From a checkpoint of a small mixture-of-experts model trained on Wikipedia: width 256.
Below are experts of layer 3 (counted from 0) of a mixture-of-experts language model. Rows are named router (the router's row for the expert) and show model dimensions 0-63. Each number is 128 + 24 x the weight over its row's rms, rounded and kept within 0 to 255.
After each expert's rows: a language model's description of what the expert responds to; "comes after" lists some tokens at least twice as common just before its tokens as in all text. This comes from a sample of Wikipedia text that the model never trained on. Tokens count by the router's weight.

# expert 5
router [198 122 147 113  99 142 140 132 125 143 168 143 102 140 127 104 125 170  98 138 115 132 146 118 148 108 179 126 110  96 132  96 173 160 144  93 133  87 111 127  83 161 171 148 106 155 155 107 103 151 136 132 126 125 123 144 120  72 108 167 136 104 160 133]
What it handles: Pipe separators in wiki table headers, list dashes and == heading marks at line starts, plus sentence-initial This, It, The.
comes after: "\n", " ", ".", ")", " Year", " 4"

# expert 9
router [105 134  91 181 107 105 133 125 136  97  72 113 108  99  71 130  94 120 108  92 116 104 133 134 130 110 124 115 136 140 132  97 121 142 146 127 204 113 138 100 161 105 140 154 107  94 144 151 135 119 112 129 115 118 102 118 162 119 140 108  90 130 109 124]
What it handles: Place names in birth and death lines of biographies, often after a comma: London, England, Canada, Toronto; also some stray symbol bytes.
comes after: ",", " and", " (", " of", ":", " in"

# expert 24
router [108 161 104 159 120 129 116  97  93 126 115 154 158 122 144 115 146 199 121 140 159 116  91  98 191 184 110 119 117 182 116 116 129 118 134 157 137  72 155 119 111  82 120 124 132 148 115 138  97 118  88 148 117 124 148 143 102 122 121 151 132 140 113  96]
What it handles: Given names, nationality and political adjectives, and word-internal fragments: George, British, Labour, Ottoman, p-rai-rie, sub-sur-face.
comes after: " of", " ", "-", " and", " in", " ("

# expert 15
router [156 150 127 195 149 165 136 143 190 144 151 176 128 173 125 131 144  63 134  79 119 125  96 155 100 106 157 127 182 118 144 121 127 141 127 136 166 123 141 112 119 118 131 110 127 160 145  97 104 137  98 124 120 138 120 132 178 100 141  99 138 117 164 164]
What it handles: Main verbs, auxiliaries and adverbs after subjects or to, and verb suffixes like -ing and -s: was, died, wrote, reveals.
comes after: " to", " and", " he", " which", " He", " who"

# expert 3
router [140 138 139  89 154 144 146 159  99 136 163 104  93  89 122 129 136 129 121 148 112 104 123 154 134 127  83 161 108 124 161 139 143  72 114 130  77 148 103 149 124 145 115 188  98 150 115 150 100 112 124 127 155 122 116 116  55 142 132 160 123 107 111  98]
What it handles: Articles, possessive pronouns and small number words before a noun, plus possessive 's and ordinal th: a, his, two-time, 48th.
comes after: " a", "'", " the", " as", " an", " is"

# expert 19
router [179  98 114 119 115 168 151 118 126 140 170 119 134 133 141 150 145  79 137 113 103 143 144 143 113 125 110 118 150 140 110 123 115 135 124  76 152 132 138 120 138 137 103 192 157 147 135 101 147 124 139 106 120 121 121 149 154  71 105 133 128 127  94 109]
What it handles: Pipe separators between cells in wiki tables of credits, results and statistics, plus pronouns like it, him, they.
comes after: "\n", " ", ")", " 0", " —", "\""

# expert 6
router [104 156 127 158 118 131 119 117 106  82 105 106  88 107  85 157 147 156 129 114 136 113 138 124 117 102 139 117 153  83 130 103  94 136 114 125 148 103 108  96 119  99 143  73 147 136 137 135 138 166 150 157 110 128 148 121 116 106 105 101 178 120  78 131]
What it handles: Years, month names and time nouns after in, of or on, such as 2008, June, weeks; also abstract nouns after prepositions.
comes after: " in", " of", " on", " In", "In", "=="

# expert 8
router [132 112 109  47  79 124 142 132  89 107 108 173  61 107 126 126 149 110 106 103 122 114 108 110 160  93 155 146 136 111 127 119 112  84 107 142 155 173 113 119 137 122 100 135 109 143 133 146 129 126 140 143 127 137 160 132 144 163 130 126 128 101 116 117]
What it handles: Common nouns right after the, a or his, naming places, kin, works or events, such as city, church, brother, attack, film.
comes after: " the", " The", " a", "The", " his", "s"

# expert 1
router [128  84 147 154 139 124 118 144 110 127 144 140 124 146  75 164 130 183 133 128 119 141  75 136 159 102  98 127 146 129 118 176 125  95  90 125 121 108 127 102 147 139 120 159 116 167 156 128 101 146 143 104 104 159 139 127 128 116 152 145 158 144  99 105]
What it handles: Adjectives and determiners opening a noun phrase after the or a, such as other, new, many, specific, several, certain.
comes after: " the", " a", " of", " and", "==", " in"

# expert 26
router [132 143 138 115  57 127 135 145 119 165 130  90 125 122 141 101 123 106 121 136 149 138 195 113 148 124  93 144 138  89 120 138 139  94 145  74 103 103 105 135 133 125 117 152 189 118 116 115 100 124 163 147 122 136 117 136 143 136 163 161 109 113 154 132]
What it handles: Line breaks after sentences, headings and infobox fields, and the first piece of a new list item or line, such as See, Di(bi).
comes after: "\n", ".", "==", "===", " =", ")"

# expert 14
router [108 134 101 158 133 116 147  87 108  98 105 107 127 127 158 122 112 153 163 152  97 137 119 110 113 102 125 159 115 135 108 145 125 162 127 109 181 141 139 142 121 145 132 124 141 118 129 137 153 129 139 124 123 104 138 129  82  97 123 135  81 116 139  95]
What it handles: Sentence-ending periods and linking words after a clause or participle, especially agent by, as, with, although, as in opened by, succeeded by.
comes after: ",", " (", "ed", " known", " as", " died"

# expert 18
router [120  69 107  93 133 112 160 141  68  89 106 121  85 110 146 146 113 103 103 134 123 100 109  89 169 128  70 130  84 166 126 130  80 155 159 124 119 106 116 108 143 125 124 140  98 103 149 123 155 124  86 133  62 133 123 154 132 122 145 142 165  98 126  79]
What it handles: Hyphens in compounds, list bullets and dashes in ranges, plus openings of proper names and word fragments: on-time, Mount, New, Lord.
comes after: " \"", " in", " of", " and", " by", " to"

# expert 17
router [173 159 130 132 159 140 154 111 112 118 146 100 101 164 133 179 122 169 122 122 143 121 118 106 101 170 152 128  72  91 139 109 146 147 128 121 120 104 153 142 138 133 138  88 152 153 124  82 128 166 110  66 165  95 151 132 125 110 110 126 145 149 143 116]
What it handles: Copulas and auxiliaries was, is, been, plus the participle or adverb after them in passive or predicate phrases, such as was played, became.
comes after: " was", " is", " were", " are", " be", " been"

# expert 25
router [164 154 156 114 139 129 143 129 121 117  87  99 115 137 141 122 155 166 132 125 153 141 192 132 131 129 106 109 116 107 148 136 186 137 137 112  80 125 108 167 146 125 121 126 114 119 144 147 107 118 134 121 159 101 142  99  98 140 107 143 132 162 108 119]
What it handles: Colons, dashes and line breaks in infobox-style lists like Genre: or Born:, plus == heading markers and coordinate symbols.
comes after: "\n", ":", "N", ")", "W", " ft"

# expert 4
router [ 94 102 114 102 126 115 200 162 139 151 104 120 162 129 164 160 144 124 134 137 112 103  94 100 128 108 103 119 112 137 120 149 130 112 144 124  92 135 153 126 130 109 122 105 142 161  98 133 123 146 168 113 128 130 158  98 133 145 101 138 146 128 115 116]
What it handles: Line breaks closing rows in pipe tables of election results, filmographies and game lists, and semicolons in score sequences like 1–1; 0–0.
comes after: " |", ";", "---|---|---|---|", " 0", " —", " 1"

# expert 12
router [121 110  99 124 163 126 158 130  95  99 116 134 120 108 120 128 111  90 153 116 114 141 104 122 151 109  99 131 139 125 136 121  99 155 153 148  91 157 139 114 119 105 135 126 142 157 142 148 125 110 129  96 144 146 114 107 177 183 141  93 127 134 122 108]
What it handles: Numbers, scores, country codes and cells inside pipe-delimited sports and chart tables, such as 0–1, 460, 4, ITA.
comes after: " |", "|", ";", ":", " 0", " 1"

# expert 22
router [ 97 138 144 128 132  91 118 127 120  63 132  98 118 108 102 128 136 121 138 170 141 142  98 126 125 132 102 151 110 149 117 153  59 135 144 130 132 135 142 108 112 142 109 163 117 132  99 176 150  91 129 122 159 148 157 114 128 177 128 132 155 109 144 132]
What it handles: Cells in footballer career tables: league names like Premier League, League One, zeros, pipes and semicolons between appearance and goal counts.
comes after: " |", "|", ";", ":", " 0", " ("

# expert 30
router [138 147 130  97 128 106 116 151 151 146 133 110 141 147 135 118 108 160 106 143 128  98 183 151  90 143 126 116 143 135 147 143 146 118 109 109  74 117 125 128 119 164 117 133 142 112 128 159 111 106 152  74 191 125 109 144 112 167 101 140 137 168 143 145]
What it handles: Field labels and headers in infoboxes and structured sections, usually before a colon: Born, Coordinates, Order, Scientific classification, table separator rows.
comes after: "-", "\n", "|", "==", "Personal", " •"